Weights of a small mixture-of-experts language model, trained from scratch on English Wikipedia.
Size: 9 layers, width 448, vocabulary 32768.
Training: 530M tokens, 4040 steps.
Below are experts of layer 3 (counted from 0) of a mixture-of-experts language model. Rows are named gate (a neuron's input weights, with its number), up (a neuron's input weights, with its number) and show model dimensions 0-111. Each number is 500 + 40 x the weight over its row's rms, rounded and kept within 0 to 999. Numbers have three digits each.
Before each expert's rows: a language model's description of what the expert responds to. This comes from a sample of Wikipedia text that the model never trained on.

# expert 10
It responds to: Clause links and table breaks. Clause-linking words as, that, which, where, when, while, plus line breaks and table pipes in census and election tables.
gate32:517502519545502500482533500466490477514478434460458455410405481529449394527518523516535502506522537488486508491473504433539512480499470435487488538512474456499541535499530447475444506544481521529442560502480500471518549495486479503506561556504506528451430532479559456505474445513456468510488457389490458647468501482558485585487501459529
up32:465462517518592495521554547492471528544526527451443507496461514520469508474428428487552422537515373510462494519440460468538459490476471480511504554418489503514521536560422464561476432522533495454469565500430483524533501515468500563493505527506522480508559429482490549557471502423606527476482441528490552512526524484476620444499447545529
gate33:529487434480495468519575497525472467477481457470561490501573468413540526591541393505496513448446559497466548560523452534558492445482576519473444507449529546514531555455508480486488602465572474524526484477486516509495481517453475479465467519503514476468484549521455467463483476444489487420469478521453440507461532443527528450518562517556
up33:516473530509496561514425561546512514472505450550556449529412461468483472499498529427454524390512538486496472529486475510448478499469524523593513417476506507452551587524511486517483495484481455467429493526504489554486484471495505482415453529449543439496492497514571521439514518519498418454483510511525513499450531531460517518500532479461
gate34:385500511507595551490473516485489455445556502475524482438526479532534480486461494517444489487502549465488496443520485516516541469451531475495487545532524483467486496493533573585522487517480500452513549454512532532491455510516472530485558509449484523509512440415487484527531532497488557533484425485500478466463508524454545547575464544498
up34:460497480496550478487466507419471494497468484506514437494514497472474522505520442479473536471512563602551523475507506516478529460500488431502565498449549510485531481479557560468522520485503459488555524449503500477545555534486530541513447493613449517434481493490513493559462436518446514544557572479399507516495498497435534517532513488468
gate35:446531457489501543479477482484516483548526426477469470506466537532502473492457460436447519501390543434559454556455518495480510462528436500514507511447540456506563535533559523521485564504483512528447547529550592511557573461413446489545554551576494466476473529461490427539461503455433528472460435471548489530506505512516585502603409481469
up35:474459470499495483380530527491494555507567472532474478466455543506481497433559480524495494430468564481537509548524505474492481497454423523400514587497526530507490539485491491424507576519514507565461450449533539508498588551494495493515529538515462536549516525528502454500479513521523489431517442490443471540510573503487581482484464452517
gate36:484548556445528463417435498557451568453544457467495465470477520474467471503509557517486499554476481486530503441526487484499529550497512455500409486518529445538500476430517493487454469480461454527472470495487436457507483492485452369559532537511545517459455531533535503512494426454563507583443502564488560483524434547463500509535409494583
up36:525475537480545475551397578506500507497475493506488567485502560503526510520537503501454491543480468467530506514471494433529473523455415518537460479579497502569512558454512577607450537480502475503533498428457492423529421527541468378482563584586547522499529452483492509532456445443550505548477510558478472531515483488469477491495467440509
gate37:563493535456489527450569431432441485496429516459442572544492549459476493462470556514611463419490408504470504463532433470495474492381495517409471528491496489531430535476410507478494527562519468510486544495529534584507502516520459439434503415493522499525503494468499454459524476491527522486574503514618439477463527498521457418488490519494
up37:596445454491534492483466473459534444482470476548503517502455513527551520484421526585547420458459474479526485588511510449478462459517493467467515463534441477481513532526478429450466485528476546522501517504565513525476462571558545426541488508548526511524497481474453425534578529553522534492466527483486524487528481551440399454499545462515
gate38:431502478541494509521402525479507469489515475568483536567526479509448519454549550443490514567508538557507510487564527549493481554532481496496520529462538500540496495532462508567453515526488510522524523477496421483468451524542589457496509535572528506473519487492454510495515485515504512482482546416530561471557540524492480613553439554450
up38:517483541605483503494492487500511544450494515542456494448567445472506567555492557438466536438507434500470491492487542553460550529521466457453538528526498491520507479491486440462508534487486434473552559561536469496552547428507545528524506530482484537497494495551539513509525468521500492474527545438452495410537528441487516481566465459497
gate39:548399507418553489438464526519521518527406484438502542553502528585454507544451493521443533479489542558507483533492485520532460501520527438402520494496532483510459463528571502505504494438505419522470443498503538574484572495573486581491470443460524513476487466548462493504494506448496430513614521467485498414473486454524557489510514497423
up39:479559448457470564391519445479538463490514466543479460503467452465497421430547465541471409535496427486486490495559463448462531527498476493573487512481498497498541470480507503567464472567491559478558549472502452513491439530438530434502461583502520503513433489493514564480534483559489562480442441471484486535549480456499417539555534575514
gate40:479475524562512488549555459458578532499523479555526470513513531569451422497551552551513524453559485470422469513476491459552489466532497485536510505462535510590508469552509525473498529473482483612416477521526476397467487489458456505465465475502490474521483475555487440499508548510530536526509550473514521469531540521517534378520490561500
up40:482515477499452479444515525475422510546589565498426539464533429534461569493514470521492493487428454534464462532546501492511470519452439553494529460487451495445446487461465507561500492471489473562547527518533547500488520484478500488458513474514499430526507456498483541488539503522573525453472501505456494523465493491540535515474434514524

# expert 8
It responds to: Word suffixes and year digits. Suffix and middle pieces of split words (-ing, -ated, -ically, -ment) and the first digits of years, like 19 in 1968.
gate1:534523459467495563479527564497496535489533537511532517531420534486561459430526475468519560555459571494511459491489505442500647513523479534509498501498462572494457501454542563499409565448488531478519559487529513407522535538472527517530485507499520522545480487517478577518514546531474456520563520525527496517448556455537526479450441518467
up1:546480443507440548497538556536503492582495591521437460500509563520511520490527488443469421525583421466523548449465522517561465373552496494479531515510505536518499500422482514482463517507461437527502476466456482547485557523437542494519501480546486557519584501519496490469484506507408566509516487569481457491466591531505477520415513514489
gate2:505477476493491498470492476507524490512498535478472507545525532455519568515520507505538553477482516430539476461499530469581500485498489412474528503508537531497456494495478510517510488571494530595518487495481555495465469528522507455493484520477484513481554575510484488472532528484522553521557392451452496520457542451507570525428488498454
up2:478515539512453529538610498460463514583515452522469553457546494442458498545518475423481497547500485465557468522576573436487521488631418495466469505497571427487507463434559542417515477494478527416494519494520395480415479494514561422509520537470451580470507530519541494512500537485486510520502484552557447464438478483524545469506493506512
gate3:429500483573548472476491497461501549524523498478490439524490532544481453516506453543529435525505480450563537525564437504460524472432528397502542514421500460530476472508511556483525484457460506524465504537487483467509521581408443484530544500541498567496457507511512473446592460546454531472554479550438472520539483524520476469533531531445
up3:467492583538510551524436511501481540422455572443539451557470481507469500510513546482465532530473448577439588494546448488453523498522477515490504511539523415515456502518510537482585487544470524462551494525461528479484432487492474488499594454488546562501483503496497480481461479477520558504525426541459535577434595521416463428531474481521
gate4:483512517481556488384475491580447504459469475525467545480470505486504489441507506479423507438574539452512419492494478534547439479515432498399493554495501454467538501413424508547501527486542508523534499565523493421463491486458480486436515552499409562407496449563437440577549577502423506490528531486561519479430510440415554531473505555514
up4:547456491531531466491520516496500591463418453451473530546494590440517515547499535517531419494440513509543542536498459493476479528519540527501572472462492473523550504511489510514538541556509440500472553569541475531511492574500484509414492484499432435494484485427517537508573447438480466484476548471517512506503495509502469501508469505487
gate5:480551495550500548484577512490547492550524534514495475470485547405497502511511531425471509590430543489505445510547505539499512519422480497497428581546478501445471463502528464488452592477500519524455509530440463497498478482487531469487447564472499564537580464482530517528510491501501445569482491448461463568474535512446396475550563465518
up5:477550507570504429436455421496538455529479438497497437485500520538525482509484533577545577535479504502485540527556445511502474481474453468474482519487551419461525493510483498543496518551493538558507478462489491475465509505518414469597494471547523501523456514511480468549539600482418441447486485455536459433440535513517513480478597485451
gate6:513534482597555526491581548492428515439526523557498503521453432531489535561523449581490538457527563499493519507496495477554468441469511500497499452510559525488538563461507484583460506490543510466443490456462435479489485463478397454435533473470449469540457548532490463516538503454551498522510580453531497535539454481545440539520538466400
up6:522522594501470463488414430514573520421539489541543515532526470446513464464463489455546467522518438543517527442483480547499457589417462494452530579543551509510475507539485513533534460525448535547485486505507552448435570546518455550513443498496566480530531521503466482451485486611503445555513457517447470514509437476554529444487493514500
gate7:453477484499511587533468531480575507454499553513500524472447531473550581520508473453375557542503471514530460582485479428456453453522515524481517501476488529570532536508521523495479508514520443466552523517579515457453507514526506396483499516448566496548491562537505483495479500498537462489459512472565470511554477541512491522531516448494
up7:485496631543508553465503522424524542473498523494484475464525514466486531578441518495486477453469474445545392493493504490426496534498522503457506487508539579525531545599490528573460495479476451614476496423485508402477472574499523499520473508526564465556483469464459462528531509544477489503397576530453540472526461508521476538429598458444
gate8:516439454487408517445454444472556497429461463497453530544440466540495517588494506523495545512528489496545557591523474478483473483487503505559483559507485512584511490498459469508494513475500534482497474457507460521554424475498494560452512497500564538495533508489502536491494457448555476476543511455498502514500471550496586514488505472448
up8:519486433405434499471513466464482565511561510491545486463448443471522449452495506538578434483457558519432528456421476530519477424532474494565549482484447423450518526498492523429408485465501514458431533464457498527488522465465512501482543521528499523509476443507467477482441466479481448480445571584472533578456503532475476521501483502492
gate9:526509508478492536529407501560511428484541497478499512564519578492557527490470613428522453532510547543497494464543519554521551484494511461438514526508543450500539421473498499490497618441451478510505462476442537490434570526493530528491460573541511518552447505533511452528445542500495536496470493439440479504502511494479542479511422510517
up9:435511522570461485488536463460525526392463465476535498532554437480504523502484475471530475544496504458494444533526450504498469501492491456509586577539551512515533507456577489452490473518524484504469483496518493514473473483526482548503471420491416434536504510545462526527489506454485559535470505445514503543473507490474596528485579474504

# expert 9
It responds to: Headings and infobox punctuation. Line breaks, list dashes, colons and == markers in section headings, infoboxes and taxonomy lists, such as Dates:, ==History==, Kingdom:.
gate1:523551455480501507492490501457500516540432535437548458501449477529555537500422568532501496516496459464497502617461552517472532488461580463502449492490519512439500473539465481479446536452506492518434461465561511504526556458427504489509568591484510504543577541512509490555516536543471513489542487521518523441505466520528409538518448449404
up1:475484420446478492531580526457449505544471557450506474467462478529512500500453594481527522497500444524534485589457531549447526482493473461520456518502465501411478492524527452437482554517510473511439458456500564509541582424455465506475523618462533486521551543577466473448487560495484451528530476525490495435508424460529386508485448482453
gate2:551521521492529500551557508491471523478524495490504484456415466498410492568498473529515582430506487409484445419493467544547575515536459526467486490514476509447488518490468485475525469471526501514482462604499487478521525538453545468516537476525487537439524544544445480531497507606517567554544483495547488476523524492542445456485515485465
up2:456524503527371532508554478549503568578496404473493554511532496462476535512494530592492511525531486496520557561490516540495408480437495535505557454529564530551497558563558491483485540563510541553515496502540522483426498447524560543497493504467445416526507628509544516595510462475429476449499529425423541470487558538471493449507478430517
gate3:492531542511503523495478545470441553626439546537505526510450551508553483578477518457436517503469451471502522535460531451468531469580483456535462535543526418450491497474423434537610481527505453441469471437477487469517477443541546500499577465468522485534499541437493488586345490457541489508643526484550493466412474459558453501459413561506
up3:472526457517456497526508536487495493592444558535559459561487492478552464526470448449498522466514539420521509545459489548489519454465516421378497500519473509402457520487497495529566513515462502500485503458447420476537515508474477477562540493386489478510578488447576516515459567502505482531480488534515564473557542462552446526518442510436
gate4:489530442561498563530492472555504563514472495534487450468464483505482468485519528460482466456493528500555514469507553470450430489398562543449469524515525488485449511526509515546473574464517476511588569436486556549497432465478508531500475525446502377516546501550439538516519441454481548452455505508532482525415495459543536473535465449518
up4:500498585525515501475500504474486465500458484476537491546537454485479511459544484556519515517455556474519470513512465536514563535560474518610562503472487446535497556500571470450501510507458529455374468571517495507447543525496447497533522461538496548566513489493504473519508506555514465581513514500461530472496577495526527507491518517414
gate5:505456514534504483441455560524480514511438514546529560539456452561422443462470519490541560493460489559532422521491497499560584572448554488501460514467505487513540470535517561502445543493421442494497577480486531553442503479471466481505505621556514593523476476511487490516481455461458497538482512499537530548577448474467569359454508512528
up5:511519452528478514439493469475480538488523546536502500505436464510501532438518520496550471518543503485488458490518559457500493570551454550534430517476533508572552444477477498474500504481506498492482580477501424444552512476486419485454467501473540503461562474498462527516502531493482487465487512479531547418524492488540480479514519447519
gate6:497517514469546534497534541502499518484532543504453526546455559496573501482581468506573455466544493520470425393499572522522511522533552523527482575481538492484483470458581488464554503527487484473543522480447520451454476495476502479473532550520442504519478531450503471562532479455479444479479496541491413511499460535563467424560450581503
up6:554497501494522481475523550472552532525419450528534560559484521540507495558596499563533498479485546503517498425442476439471491538501562518519504510484439590550459501534486467467524518483620475573545613528505491457459439501473544506532431498384452461530460560551596488471507545419482470533453499505507480452536468585555536522508482546522
gate7:445464450592453472509465525493404471479453442502538534484468457549499525557524482566463454506466508505448499504551490485534486417534577544491508549452471504470555486472491625515539514516516528430580516535534533460551504558550454499479486520541510479463554549457446449511494526507472472474572514497503536466499512577558482485428490432446
up7:466528441491512481459528528503520431458555482493538550506484543536494490534553504554479464483519409537479519510485457552498495457502545457485589462491514514492578460508486457520493545529529459486497461556468479477448569540510422516453480521557561503492491580506496513477525393532427549515494511540457510470564506458619561484499601518459
gate8:465499494503428463477566508478525518461419500579516502573518454503530516460492495514470578468526490471513488594526463523516511481539451417510512501519504508525485548470440553534472505466500445492519519509481420501501473555542503467571429468527524439502472484503465542591500517498501467557518454499513554451467502502503506534547527515566
up8:582542484432507557491486561520513510496496525562528467548509464416471496497491569514494509395517442537485471534486478478458547562535539501483517469483516480541449463525493518443563564486427552500448490447495494470527440597498577554544494511517531469533560481490515481493491487530513473484541416448433506540443417601509543564556532537489
gate9:460468490510502451492550492487461513629515557486554512502597556453486471513502513540463510532468510511532466473518504457485478556575542439384556486510499508574518546551501517510472455469395477569509528531552559471540493508474439489407511479479538479438576418502474464534489511531503477501483441473500542426507544521571447503477522536546
up9:529483419537512503510421486474423473421452509477497529516485471535562533531494520481545517511533498526531445469501565558440495422449523503591402518511498551458528454542468514507493514536474503516502501427476470506474536534553557472576490507488498465542466537472502528464519510538487477580582507461548504542491541496529499539499484492450